Below are experts of layer 2 (counted from 0) of a mixture-of-experts language model. Rows are named router (the router's row for the expert), gate (a neuron's input weights, with its number), up (a neuron's input weights, with its number) and show model dimensions 256-319. Each number is 500 + 40 x the weight over its row's rms, rounded and kept within 0 to 999. Numbers have three digits each.
Before each expert's rows: "mostly gets" lists some tokens that are sent to it at least half of the time; "gets" lists some tokens that make up at least twice as much of what it gets as of all text. This comes from a sample of Wikipedia text that the model never trained on. Tokens count by the router's weight.

# expert 12
mostly gets: "|", "-", "=", " un", " |", " originally"
gets: " |", "-", "|", " ", "=", " ("
router:548506504556513531543572484494474488527507568475463466446512563578534438503531516530519525433525450456495479485523497575477508556546478459565504492578487468444452540473530518577495492463516513
gate0:536532497464531404458445477414467534452578507522488481508470480543490565568499461514537443457463485547543512450499543468515487473501411467520534576450523569490433564531465440477528448454448453
up0:520478518493489466504510431504475425429458497533544582567491561474538478421544474458566477452526492454492472409530507495472550525515489553531505457431454489490505499491486460542551501513506423
gate1:465456526511467523536473473493521508455478528505499506402491479444533491516473483527467487463457461529512427446467470488446528511533582517437526494505488539462454527537460505505461426538516555
up1:493431475581446552493513473483543483444472544513441492459556517465499465479468496513528502493425491491546459439514446496492529510520605471497507504467468512473509506543440504493445474482463535
gate2:527430494519544514515499518456489473552437522505407491484457432486486513474515466485488603475525443517484525524488428461495522456439422514568493513461557542548523464520535467504456519503492568
up2:491529474476482511519561453527453481479525516438519507512467503487481457459522520496500537587426483572491476565540474526496585587539429446515474470507444490509443511494469466540523634519504533
gate3:489522561533544480440497501532505465489555499477456512470464482460454547534484547515536519483441474457444456456407485458517397517518540479423468560488529446495436560476449479482535523550535581
up3:507543445506478482505550499572530542513446493466484532521494576464465484503490580482487458474540485437460543429614498474536548451536533575484493557499502546570497481595594495496542502523531484
gate4:492535458548504448542545523480436414498550550493513491528501515514512526487493561543464526492555411472492443497424503572441564515546529517541531497552522519490456497590494543481491517427547472
up4:517472535465523545463485472547575556513448456533481443560474482496482476514509458446500517524521542540550504522514472433543495466445480468487496525483557518481532461385541475498499515527430502
gate5:515490513520519507483494503496467521485516487523462429619468460484503478545465425487525562515520505506498510484469476424432575513397537500505506521480438528531485405565498523534463477495466514
up5:478502550537558509521488486477506475506481491495511509526549486496491474542477519469436469527548514500535399421477579422481484501502479510540474523499481587471536503510533538486542485535472500
gate6:498467541430501416460533501519545497499522517493505539503503461530496491549534496478427467489468558549481432529474502469524469540477475514480477505502499439423481565507526389495554481523486507
up6:513530476465552491489471539515583521467484537485495493586510477467545498502521447487500558486517477513523525582471444462496538488407502544476492482476570507549519450548494542476483487493492511
gate7:527509445550453457437488533526504535475494540575467462565502551509542491544480487467519497528536520444475486568490503522463545467465502529509466538498534501484485507470570477435441536444474535
up7:486480471497493472481479485485462503484520489552523509548530572478506449511541536512531524458530473467497482417480582494473475433502522524534522489520462413519495506556523496530462503526530480
gate8:468512473500519499509494524457506477505586467472564558459498511488476504475511586513505526524501476450500437414537581508490467467523612488501537388506442530470531565513499527558505464496457436
up8:485549496516523476479591525529564545530529530467503440509500460550537524500478508509459493418523496469534472464456572526429450523611504466539512537481516478455436457495469474423568428552516509
gate9:474410511527560495484486489551473510554560525481545458546505519596463513511442538508457478482428470490528438400495545518504533536554577510478505490501431509548549538414470509459501447501510507
up9:518569567511456487474525500485506476526454499436521529473511435516521498490515475530526464550499505423446555494493459562577498458457406411520506536482483475469440511515482472481514554526509538
gate10:499526487493493612530513492471568534481518458487541501531513527473485479510510593484498541568548539541440462494523532527523561462421500426511564476462566589537510509516481505488549423505518444
up10:544468517522514528536529548514511478527514505520488496504471521483488535474541516470491496552498479525448436526559514586564570493501514432495552397514476514494500519496425518517504491501505502
gate11:483475528563548496568443534476460476500551505479515518398465505505491514461460547468450412485477473442544479401497490593453505503588507495519549514537493505489527528467471490459550490496561522
up11:493499512526539505559464529454471502493546529500482532441512499510507476544417541490464467454512487420534426416552550567525468504564511382543576466488482525471489507462483455487521478491587512
gate12:538542521489497430510551454455522509544510470508488518464527494566509491486558580519480493584474549449609517471499534570580506490500536484454473460534444562521617527524463502500499434458515546
up12:526499480455453526482525514538534520480500497516501476505460506441530479500488439454538443455530470488461554524485435455487546491546464525529484500493628446475480454445534506540464530510426433
gate13:478571446540468471486483445510560512448511470536503498557463503458480528459518385423535505518460532507446533596502479439516497544457562518483489488483495434527462466548489507532394494524520533
up13:538480503566508506466477526513532521578484547537506506449544507516462471478569469504503460497488501471506517499497501521504483496455544493585497605491483539525456535520480496514433533499546484
gate14:505548424542536496580477518436481513523507505466484515471492561505461517433454496502489533463477442556470455423485473457424568485457525490503521550522485576465515549547460522525499463526519532
up14:489565511485511530472463481431432553528439468510462501473468554519529509419457504489461579489487483523487422474555499531525576476546540499576541472510452484459505597504451590499489479462506481
gate15:480504627511558518516394514444545446349469500520485527484513488495487523526507502452489484428453452485458533514521491478446526475549589477490512497538455505449521524475506624489505554502421451
up15:479465510493507466474497453584571543492497500463523478529497539500548502495541477451575508532608514535435545549478433449489480485439434462509483503481534495549472532413521457504556525504406532
gate16:466496531466479524587437447448500506485488459419520518493546558518524529489539511427496550487492471470460538505518494463499500486463526475504596452471470553453518504513539500503447509561541472
up16:513511493506518482431530518518587549442434583506473494507488464456473490490554441483519531499550542509514584544509452457495470466507528556529494540481550508557464463513485540508558489522499485
gate17:540403511476496543435494539509473506548434560455468492502490457452520508466488412476538507470519469588524506561489475498533442478471467517397569464467547485440465487475546457580454397516464497
up17:474516405543536481491587445481522437427482487542532585558513528547499495574563512504530492492506485465441476398491536411510451441525516521519510494515505549499491497525471504414498557497468467
gate18:514535537444450513534493512471528553567440503495520507459458454548527443437516570506477476545580523498465426504563515518459460470428413488585475434523530536484510528593475402515531452461479405
up18:514537528496478548583548566448555522547483532545522551441432453540504469470501545507464440554571547496446443561494599561502472483461483457508491466527487487485461513551557435482553563474539450
gate19:509514459517526427506438524525487479481482489496541519499506465512513455503502538436422470553586498521526486518504540561440523479484491502538422474537527517524563484548448518485496557521527470
up19:524561535488536442524558539545482476584522526526511473454526486520465537414540439450512568583510488481538528545515446474456510569473499513519505529489499438492504488492499519511439466479521550
gate20:511507483443487571520459537468497570525499466466451448501491430507508528489477499495426517481495483541500509484524443572520525455485485591489514424491511552575522493604580455445507549495472489
up20:509470505469559517520533494526475502424554506496476546535495562460518495579456483566616408523495499555466473570476566526481535493451455499486570444510504520519514469417463565514516471465382462
gate21:540498564484496488556513511471459556536606491473563502437431445481485496512519462511511540497514589480530464445460481605537521493547548486452567500558492521484419539500476484453539500526543526
up21:460505514517446462483541517503529476456367432580474481573523544519498517493479501437529436482486451506465478500512474431515431496493554520552447571438501512493515476476499572544444476440466487
gate22:422519478550518508590448507476482465427451502444557559472452520527437551450502500484524471467473460477451527499458457511543484488469568519511557472567442512499559518526510521437478523502545519
up22:516478470482519528611470442530495473495496510445475558417496512533484436489504592544501494484455523461486471384542550534592461501540532449513524444577460516507555540433508511534547463498557416
gate23:508506553530483465470533448547558510473512487480498505502500537478432477447558516472522473442383504474467504480462564453482466450617487526441489604495511553534487518499461526517566532487547576
up23:495510539606471428466495520506467459507545548467505511495502597430477502469531551503544500402447445501471433421509560508529521543532503498479486539535478461518434506472488517540568526466545568
gate24:479403520546495547563493460430461495453503470520566511488503535517451454488490495542538555476452500482494481471475516455501526525527505493499514444473501530509432478414439479479475456489528493
up24:512467571550491530494520494506472509485550490515515492468472499553476483462481529546496490489510551470470453435540541486542527560512523452508517463498461469465450538419404550506516428534538544
gate25:462475485529462502562549512445453410456522576504517497470461513508543473486434528484513407444511483492468468438498618534519514517508510492504547440541499487474533543546451499502525494466491477
up25:481514477518508486525518501434451491415458502485514499494471447491532545453464568533519458406532462490471484452544511494454532511590513446459481475567490531485487541558504492490541515432528501
gate26:541471465466522499439534437532562557461500440471445540421513459491479516480565499494466477488516496503481499490568520549510463562525483517502490465514458580505476545479471466504559533517446462
up26:535505495530484570541485491553514503432501528431515484504404519530528495549479563458538455477496556487377490422493569527500468502590462491483472543504506484491557558492544439529514494493459478
gate27:512513574530491508482495523603420547481559476550513467486533529487497500522525472538501532530463493460550512498450465422459440549466512498547487510537500465522514448592564534517478462488474544
up27:489520488479495436505517536495519514513494492385460597528461480547471461485538524470513472459585549507454495456558527454538446461543464435475543443505490557567489495505492538523573469576555515
gate28:534507498475418563435505508468546494528489424503533506483513386529520501537479557510419523521528508562548550557576494415485480475552504510567543476477510529450571592554516464490473490548511547
up28:457490494527483519476454537432472557493430467486498488524518548449486494521449613517484529380504512493500509408483526438592469486555545444496523598522494502508489508426512478522559467499453532
gate29:499521513495449502520461555373454489472499477521534434568551552465503472491527508481436504490523434444510546561428494405537433540509524465499506571469453517486510493556488489491581561462525513
up29:469491569470490585419426449478524506535492488515472581466537514531531507510448496512528546570469517503564530559538467501505430529492511463442453490446491511512475458541461427512505455481513465
gate30:484490446449539542537495526483503462435471453513567570464515463491484546491455529481587450521490530518503560537526448490511453493528585505492540520483494513507545493528497494502477526528484503
up30:493496505526441462459468488449527463474478488541537495616465520494525549502517399517476503465523498481553564529444468419434546478486445453510518540473532485538483504508490466510485538504545492
gate31:533485581537462520465531412500540466481430501555491446492445482569469544533518580417515449515492475457470490539497527490456523500512490445476487558540425504499475511495492433476510526470568500
up31:531433524518492454517555472467509458518515605531479501526464506554515573540517561469523496496457436495473472568451546478515554573479473500486505476521503510522519501512479484512448544480510498
gate32:542433498521462471541532477531490521505562466519490564501494545521496530405483493570584505468487539489449479479489564477536545483495475539497492479459472476500498548590520513496436513484538480
up32:497433521493521461452503433555480545541505463499514571516468541451486527475487472532536498521504509526454428467505568520620529470507477489444475467510446501486512514566496498525443519479493496

# expert 5
mostly gets: "u", " de", " m", "us", " /", " \""
gets: " |", " ", ";", ")", " and", " at"
router:583426563462505556431496492521522571512498537507474434484515528450585474475453433561456511489504550490509567465549494530528468552560495390497492525504547479458556490440485503584552446422464513
gate0:483529555512601488514464508530536561437467436531491503462506427533557532453545461500506561493513540520573486420532477542458506470468504486480502532521511544397605512529489505496528504512543476
up0:551528518526520496509442472522485495480481562526566494523500489500477524518455544452531557479524553467518493478560481537565434430514423592477469552428484493480572551517466559477490509455454561
gate1:515506470502502437452502448558535537558548452468560449506529466475564496468541525460514541454532527552468456528456461456500530474476482461483485552454461546451465483604445477511419505425466505
up1:525514504448514492524491440446530565474531436444430446417476511527457554467460547510494545493443514509567517483462541486581533529521482543471484508449581488511532510481451456465475447505554475
gate2:498510552464463460452500494541483543441519468618489440568447540481574485495527535537508550521541518476465557540508464426535504475491535506504535447519493460505494429384453454545393431507508530
up2:509495485525431538487449503474515410554484447433461489527484535560421484532547506484452526468457442476539428553485481499490480550558425484494421537467539471517498512533457508509532513509441570
gate3:536482504508476548496519491507504445534504451485581527576547469556478508541463472453584454530474478484496592505507532507516484426445604495565478536482482491535522424556549440495404511474470477
up3:488516468510430484471483469465517528511436549468448507501543455460501544444463458560467472490494488416525436543587541522538485448510542523512484573508452442524547422583521507471426518516570458
gate4:491593443541547471497492521491531467486497496574490537409478518511543529519430532504440415522529499556539482504502513559509457484521505502545505455431456493544493490443467432516433499458467493
up4:503547499516495492490457531516468483413544511467512449525526521547485511503477498441500498562537483508531484490509569432490490470507532451470509581486543502443560531580463490503522509469519461
gate5:522620578467496569564497498484511441462519481451468517498579469565528535482547513537511522509493542470492455462494448432499482464570530529577479513525498460403460463452495466454560521559554532
up5:506511480497525539487413435536541467530533437440489516452596527563576498552577494582572430476544484484451465484508501492516525522501497440511537435527444478560495532462482547441592522534564487
gate6:514480484516562473509500524561467449471505458474541516574478501535516444502475543489500461491477460481532545476470430462518484418450466501564484511575513521500506487458583482506506496493518450
up6:489536487467469529499485501506536507479505490558509572512490523520435480443501475503551424507450569489457469469504451526520480509478523489500452560442470555521548545559446609473529518512508540
gate7:510480457551470437507496493495494487473468465474470491617426469448543479414475538443489528546510562483453503498503460479537465471450510525523511506455468446496545513480510520431557486496612531
up7:510493485536413502590462460531481510488490442447482485499542519527540546521512463540455560463489456528497525475475497532495467544537473565526571514557537519536527484495520461480601458483538472
gate8:506398508448527499509602541529523483506460451485493456550496469508491540530522427520447478518493478501450465569477484495529478548498470493519516554540491486528509463526557447514456546511473496
up8:510534501484444493518530536490452435516564484546430500537554541558476492483529509540520502517489503516530446494547589531489497472451522465513494523570459504550461548522523471584440484468462559
gate9:481507510472488454448501443530447516418418476478508462538509554492482525480451523493513542530541571527517524512474525456474489481452526512489494496487571575390542459544558448556513439459501491
up9:458512518482577490473509550508527491459517511457533551559506500479487419549473481500455557545538533519525569473546501476454491518518494587490532487499556527408535510521488501532466534454467478
gate10:467482509436553453518476536549527450573452488565505479449516454499500505522490431494521478467482481494438467581474439487511472485530485576526474438511460427501446445481579544509501424483464462
up10:512464454515551499516461506472434468499501484415492434554532476487461469511527423494538477472476572448454457498475437414551452517580557517481484449473391537485539467519480523479565471552505495
gate11:519522561511511462471508491498468513441502459483464443503515514511434529458519466517501517414504526540511532436445445508446541379489520523499486443510461514384493517505488472543509506488593436
up11:503537500539557492498463474449549494518516579532523515572505537510480504489498531474425545456505495459550483430479440590595472492506540457530483510518505464507425521581565456527509500552532485
gate12:497431451459514485509602559517422562587500521523592536449494514531508475541549526452474557428522503491559506520550534524514460519542516528500523539465493538450463473542506499445414505551488590
up12:437526423480494502504456535498457537530530532574515550526505497509452550432507468510455538502483456542569496467516495525487470497540438546586521492527567462486518549516510581492424500397547429
gate13:532476544502510519443474545472515510489503527522541482475485493481495476506524453490398537464503496455445516440519457379548415513542517471484489572530489611491519524405517545487523508538480499
up13:525490442577491485495459482587543420477560506498560407491528451481523545542432516457544470582470521517538560473513620555570582502466450475488495477420500484473488532374466490480449497472484457
gate14:516482564486567493484526461586453546472507470505438521538492482545511545472532438420586512519440476506460527568401477448572448492496432472445557515541429528496495479494458496455442500484504511
up14:546541469539486437553538405541509489533481497469524498486472522479445471483580535550488537533478446517534483529494531584475541436496458466549489489506507470431444491549501526471468530536519563
gate15:529463418489509531473568498470519569460603518503488482466447459507439476529464515435509514513535540541492497486463466521533485509500549508456545527531582538525531442475515493494539459541534520
up15:498590478511541524453545517476533509486439485481557469515481571547517592507501569451433446489475587582499461550437471453543512515597467496467515555601496499494511527490495462562553493481556504
gate16:474485489473548448543423574496483403490520504530452509439553483504514445511494377444515460472440536481512511421484480477491465479538483505492467503524450536455498582560488600533468477438476469
up16:497498476553505451490527491479432525494513503484502395480421500510553544542470521522439489452483521494442521508511502496484537520547452450490482506466511482520542499459533514518535535465525457
gate17:530530487359523522493466592464587458527527433510500507433486535451516514420572488534429482499531470559458509584448474452509494471488493545482563539437492555501542507429510523491545471400473476
up17:500499497485503503485482504547484519491484521539525468525496497475531546509429527506502480519478478480494485508424536522564471478495517446548520481560504423515425482536504525512553513533471504
gate18:486495463507539519453469535418486521542497532531498517565474483497487504483508504551556441428495483532546472513478425532513485504507590518532539482537540468501466497543452475570513489523523457
up18:574473514454466536564565503502541542531539458453435495458487462542554459525464551513488580513482490430475468538537491532563426503488481517487512471497553518545510470476494529546527532573483515
gate19:478523588509565458488523508572494568519556486558537508518484488479515493411528496491481551451536475524559524411516470456498531475506547495460490479511528472467485473441493539609478539512591468
up19:534529499486419498515460443519532498531548489461454536504462535487449502518455507500491531508501466436427513428435507506518496458515513459596594540498557517522538465435504545471538538540420514
gate20:530478557517479546541558530485519482510468458502541508511429557513554485500411440500487482597568458525592471462476411448514459433473453623540445484515382449460442526491551440540495504502453541
up20:457574452499553540457481525484562478503546504513434513554529547462478504522481491501533452451528485454501572418474508536495557480532537489475483448541454496475421492410547474495495454522493501
gate21:461531518565453518517592539499509488541462447473480452495538509437481511456561521472469527480450539509483554460496509480546490557450481501486497483475523536563584482503527576512454559455519441
up21:484450524533491554549478500524533421540515499549476532439515520505444537526479535497462481508473447488463449487505414490524495460480491518487471423537459558458505530526482514506566484493557519
gate22:488519545533550462506541444424444523428504498548446424528498463481469471462508523498492461451455465574501496493454458480638408525446484566526484499519543521549554458470469486423566454495488555
up22:538472517544520547403464530587534516390457518543487525532544494474428465459471491529508467525490505475500413451504518463595464422494563429529476539530464469481507467506534443458431502540514489
gate23:540515488488465524572540482550471562549467507489395514540548548544473513475518518443514501439453499506514526445493512519474567562534471466491498549557549457464461454503486477490475556528522527
up23:470589568577555518526487487544525512492520466491492480560499507509498403515450515480450495416429509457501497483483508511566530520461460402454464561535532400507571492447522439544505461494482543
gate24:413520488427531522524468520512450498550520449490503510492517472432481510469475551468566487441485519569513421564501458509471597490513484574506482520405589546483544469495516442495545531504556545
up24:505473466511460484489550480491433545498525506432534529497518581431448486571486382491552560428457513497498421448512498476550419457487491484494509473512504474394473472512521488536519519550460544
gate25:477512465503473474443515531491433506540504497443528477451456584547528449453508470513532611546484573444503508480510515551483500468478529518531463522484518494549452496519497516541514578506517445
up25:460503526474500434463534512517498574491482535505433486484523510499468485502441489553479453464506558541466501506472559474470484490504543442492503477547493450550562432523383485472547534463488474
gate26:540517506504548519549460489485472461567575474402561500507500502488491548522486495517548423494568456514484490521517453521522507502526511495520454508467501494524533504485460498458466529458435447
up26:473487477532508538515554559486434547544521494535505488515519507458455452521544438558463525574445569485505479469480518514478476552539508528471493514543535437498460555510501502546506447548534566
gate27:503512400467451498493510455514541492495495559480530518425474558518502480423508480564430541563482511466469446458467496485468511552476518503580540494503562486535544490510459549461530503544540482
up27:531484466536497478511555493516477480472515511554560491419475520539441519563510523507511549475522487513549447461451466460491530441514477552510481551550436443518538560472460560473491474461501488
gate28:484481485506492503502461474525540545506480543448485513539435459488475477442559520500501497381500495518511415483489518512521499533560507483413504501528453541426471558526541498497492504507522446
up28:498484495483501407484534476516504471523538493511572532526500500545484525555552475504519518538433515468501482503496425550549506538434535575482530434491505443488428505458554496510470500555526479
gate29:487542518470502469508466478458491488540520535547405471475498453510451486537512490481376454465529499447431549521572481461583478463449477514521521486477506464497461508487499503508439477481494516
up29:471487550482511491505499547496485514557498493421427486526531480489522453472466464525474440545481535518515485478513508428451482431522470485396587521536519518552456421499514483520470540522504506
gate30:438466560549491472540444585497465524498502515481475466527489493524513466498507473558469556508557490559445511505496493560492504486526455506574506531550555576520563463564514447558464479437492432
up30:508483508505523554504549482476497530517515550529391494551478467477496432509504478488484498474522562472552476473530562538471498489513569529515496500414486527498453457498525525461528460423475477
gate31:435444538524511419440544506521482462544544579563458500550442572521480538455527475500481492507484471492552466465466483557561499514457493460486486488495540516556534487514531460491557549480464478
up31:468445498518602562465455463446537397426526522503448528580432537507556579539532498597547531496550508489481480542494521555503516422475514451530466558551467547573510601454593460465484476524465449
gate32:484501455487618482458494477565568534514522491502450457486482448548467520570493450462501459555551555468503569521502520465479559512544496504457524526500497454552542459408469494454471522535530565
up32:475538498471471476534466528498535477479472491505496526524505433532542368514444514477460536452504462509383503490538518509441528553565504507470547545473440583409514530492501535521498503439531491

# expert 14
mostly gets: " a", " A", " T", " No", " are", " three"
gets: " a", " to", " |", " A", " from", " are"
router:619445579450499549409473478511506551532511534497518411499527518460618457442439474546453508483522550478546545478544564478498482549555515467554446505524544456516568516476469505593536440425444498
gate0:476491567494455532499519531457525485526498508470533491490564520512473496497542477520482523447538545444484487539526429540476442512481486470539429510503542459440459417528505478500495515439478558
up0:519550511498479566496551580437472485531490475548449490521504636515486496512451495542544518494444492521424513523412537554457536457528570490537376475429450509479405563505454484489413496569526488
gate1:481466454488474586483428545508545548454541477543489504558467549500498507515507552451558454508500520423535515466517403476453465418542507491466480525583524457519468444544515487480519560514508465
up1:471536558469491475501549431494455421519516509532509456508524454482522581486508479544492515480539539560482477539465547480541537504549538549501447494495452478495505546418574493466556506551533503
gate2:519484468461535523568497496491442491534509416477535496535501488533483433465574530562543515483487515505454525581451445479578521486512472511499596504558522530409476523486534500518488412465534579
up2:517539456502498493436585522485537498489443518461461542434534455459495530454416476513427429605513514511525467406482474529459465453516493477488491497475528468481538497462515489540460625550505471
gate3:511552523483496504388531541463505485456512496472562486455568480468540448574476486501439459525567444555475505454464459502519502438517493464483558452515445538544519541456494442531513430518501493
up3:536473488485502493434539480529443465427523514526483448536553458495528537549475543392558530576517423429540479528455445498504454483528470503542504417556468575419531517463494502468523525487464555
gate4:452599473504495445496492421462519491492435465470488476528476468479503432452508461424428521466472520459580439453520445543466543443481456448527557504472477511482592476504506410528540556472557426
up4:522452553437486543541462533519497539498480527509555515530515451502458525511512454512483503432542527466482465457477508463516485566522474472509544482538520579578570571494489410579501483477485537
gate5:434563421476531482513438444436525533501483543538482504619533437521498461493458479526510514536495507548509458509518528494543464511502493525460550482497424519505452500467503477493532566512521456
up5:529458425465459501476466493410463505552528514499531486528515451546521577558441524523487523509512429432507545443500506498571528535508518645557541495512456459496491527479578511490480529523527592
gate6:467502510474483490473502501566505513519552509536467494580436514451547512487445491521475581549461513460521487475506510498500456494431542536473494520482525516518459487515481486517467457447510500
up6:449521543516440505498495493498507465523606485457457454585488503528445531465495494528516591522506455485489545545507510564435448496531501485528542470500541492521536497527451492497515471505338435
gate7:500553559536480499415471571555551477470502470466538528444481607469512429481514511511528550539532482449478565528443467435456546498483470577494571508477540525416492500535545488487482457501495500
up7:485577477524518532515504507493526518525507496521579498467455505470461515518531463525450456525495500496522447550527554418464539477458532492506441511466509477475451471490503425535503495507515482
gate8:500523551562443468516478481540495520565575508582509538598491527474467477526466511543561561455427528531438518495600418534473431434522500502574560481496522480528490502492439503463489469456478493
up8:483441456542533494520524495495448511506531458473499469439513493504454521500532563491466419518439512537537527503475505506520477502525505480492428508477428511408422549501598422541554539553596525
gate9:532469510510438448518454436453522497561530471524562541537551481481486435544539546466486443458513556501496525516459439433512441472478520574480551498514486525502511540557561437479494577451531515
up9:501524495454424408467507451498559420564533450489520510510503492510453479571528552485446465466518524520543518557535510475473413551461450501540519567488447535523527486486485464487508439512491514
gate10:497462539512466506451503558454515532482496491526547474532534493441476482499523435474492492500584477521539489477578390474532464537498456489571559448540459500569523593531472507514462487476469464
up10:474540503486464449515630452479443477471524535466437544510491482550445567536519511436553461466545468509534541528513533620462549435493466510502567501526518481562491450463500469497564493501481585
gate11:491517541498545551491476481487505608516478555575478555469463477457526445518453529503608484459585511459483576533554428512489485490442503461510448518484467508487453519499456476500503522450488508
up11:582489586444508535529483556457476447534534493458536478442421503499496506535518487513500518567516420496452430471448498512429506533457485469492486522492490549527466529530528460468561502525497496
gate12:545459468503524467485523480512493515499470477562500538609498504533555443511570490454546523558498517457498470489427467535533454509497484498445475514561477498463535526516507530517482480491536430
up12:514441541555542509540547485475501495550459507472484512569483473496519510566487447504541479520473552604582475555487488476513425549491505553444529557525481483512471518494508545525465516502485461
gate13:489541535455412514497499498479540605479435513517460468506527496511516507461471509489474524550491541497530572527562590375568445524497494480428442461514515504503474473435574558494539534551474508
up13:505497477424556501540431626496489435459493412529463524548568519450512425462527523474517491541511501512484465517494599455481496462440522583501546520517466474534487558508525484497525500480485497
gate14:539431512472408425526497491458447510454494462508506484464462492484466483539496457431495440474483518538484516501499491507463465539488607494484538487473480520430526537427553579511519459524474560
up14:508512484441543509423475501423526535477556524513486521499531466435581487538501529526470540425468508471505546447520536545512482497525471519513455546502546421409449516512512466520478483530496555
gate15:540517459570560527507475508493516487502479450497453509498514461478479503542475498475476474511463474466452491467458535542488555504443514511462551438442413489456449505459484450525499529534415488
up15:492553540471473498472524462523483554430489519503551540478523522465476425477543571467441520546465419479566580497435456533514453495522483451589427473536487470491575405546471407548512474502528501
gate16:449441478478480457486454555465528574446495371477508500532492504453467510467455474500454518529484553486490463544526531470418521530430518463520496512476541551536422514466567494523485499460541501
up16:482520476531514508487460575394615517483530421510501499522492502467518497499474464538476511507511565513531522497467532443491453522437485515523537473440506556533444525469511554548534486539519526
gate17:555504451473537551484538503426480501478491490563513460493508500448437447479554430514500486454553540522555491573512529502457502478437440551610545516442511513543444517540461556547465506437493486
up17:581481513488462478513522515480496494454493488582516552447534470440496501463512527497488602512517473462476439484516513584511596500541524470538451485461506451545497539502548576542559469486505619
gate18:485486494522448454479520544495504493529494531489442430610476476517499500532490496506519526417509496502457465548500447503488529480493519537536591509509537512571546433480462480460451466528491543
up18:512494512514462512490540552466561430533483545503485494495492557499516410451490535535474506499478517437481470486508483487502566533483593511451511526497503484564438509520477510510455506457467456
gate19:478522488482478372492435534447526442485514455521540570484424538521436496559489491520464527525521470481505507425520513541517554527506470501443495431564552467537486468480519544470478527514451452
up19:488474487507557478522525482486526480520447503453521503489514488561570421518497483498558527589515439514471486445504507493527526484557551493598571472523426549454565527539442559420449442412511554
gate20:496411507462506389497458490460459441518516473532479557437532515474500520436521464483478566515531483534473520525539579443550502499499538447525473529483503431518507514461498458496430476463438484
up20:492533485476553496488499569460504386446431444506492541558391472558590434543570536448523480494458512477448501479568514523503556413506527505530435514465490560449504569532455487442514481535544504
gate21:533515454518478458520483495449506512551444499452468542467458484484551435510488547473524488414505452548503522590462471466471489510498505437525557538565477487478481457523431530520482478510522495
up21:464556517497485495547511483441420464492507528473442531419503529497522481519527466512462460524484480492587486472492548546447452510549416523465478488486556507523484451470457510521481439435566489
gate22:520444570488505485486497550455433556498471438545461466393537527529523462502499479539475484513478471527462457520545553520551483508541442520504472428507529543505449591461500556528545502535606420
up22:457550522534486453524537458539536483445532474527437549496487503477533542529557505474572484520425482517558491498524464548514467513497458508485490572518483576490541405460549482501538601504457504
gate23:525513536533423499547530545460576551470536440434487434502479581470469442501449496503494487503512593519491515492503406505536520493560413454505567523525500527429458437508443415537492517483493495
up23:470502505512537483532505571515506513433517455492525488478454551484514488448537500513486463461504540559551495527539529510513502447524517533470478492462519518484510489449514437569497512447430505
gate24:519484464491576472492495514568450484510519465558516531528553487486481526468497435424580535493420526572497461428483554447538434486515498522527427567478560515529521472514490433437527519525572482
up24:514495481436437474520489362532462509526470511541501485408538498504492458512501482548489516556471537425536569536514430520501500476603456521405472475527516486529517494460531388462473429532506473
gate25:489454496469570504468486521524511494467538519522535531474483533465479524451435527509453470460491450515424538566492420513493550517489435481575522442535507548392463486519482563572514474467492470
up25:488533522450538485547548506449481500536491488514515509479420550446536455463520484575552600451538527575488504556492544550493470546513522532518458515499524425526490519495517468514492441499480431
gate26:465496488460590455530523551422534561447494466526547502539529568468482534471528527498516620511543531483515483484440467548460517446510490542521528569505512540496466526486575533532421485527495517
up26:510511498478491458533484537543493459400484537455496571499552520510435503539487569543512489510464552539422469434544491417476463548510507517535457544499522475522511428575389533509473457490452574
gate27:528522408524487454481495529524484467505555501480540548519557542512536447566560582444538497566466504566511492548509481466522520487472526546478458489476510563555492426568492517472506526535524503
up27:533477551476476447458564491546477506514482530483527508452542527544552517523451562498470503477531444542513509527539530501458508611478462537513486519534477474514569436543496480487549537508507444
gate28:522434499537508482550382455576571486481497469579539451544504444501457527507544481508484442522429489465468515487474456499502496479416544535467493503410504482487433498597460489490503493496447508
up28:488525479439516511503535373517526524534456536524524460446533513498530505497546488524473549495526479468552507516592484505479514470438494466505514561589452475561555459458501533454556509524536528
gate29:523466530455493489375512523565484505503494449523427521489532488541525468521518458541535500552514506528540541511489529459444490395496472469528523610534535459487491502516579412451352499496543607
up29:482528488517441503475469497465518486519542518442529490462465497501498443458526440526581499529496426532560458465496466493487521493489444455485505466515452482488497485507485527504447475529484483
gate30:515474533495488437508587397472472523494426408411460481574553518464497406483474574514570509464467493479558525522492497500576493503554552437508508494505509452436507454476520519496503514525483461
up30:565519541461590492577465468512539491515507439542535451581507531451565498466553504499392464553546522481475528501601509486553488449514444473538492440507497462476422528515582532545501506491452483
gate31:502542513483455527501463521466541538492540417470467486534521460568446489541479531469533487514499542476440603499411473514492467514488568532500521464516521509563438472389512491487522460514512532
up31:516445465500510556483459549487491484551520544439546519498433545493498485453529482450529520449447513503457411524522471535552558502465529474454511497555467458598546494481448490467498521445482536
gate32:485504480510533557487493496512566528564520484495508478571437520452438523402493539542517520546511525481487604478393503486535529456503517470495484477528496530464442477526520567463499480490483486
up32:457516585503445450505503478486487512501552454549482474468497496491488508482542515519505472454465520567546527433426494521509552463542527502525454532540523465536478531405488529527457479519460539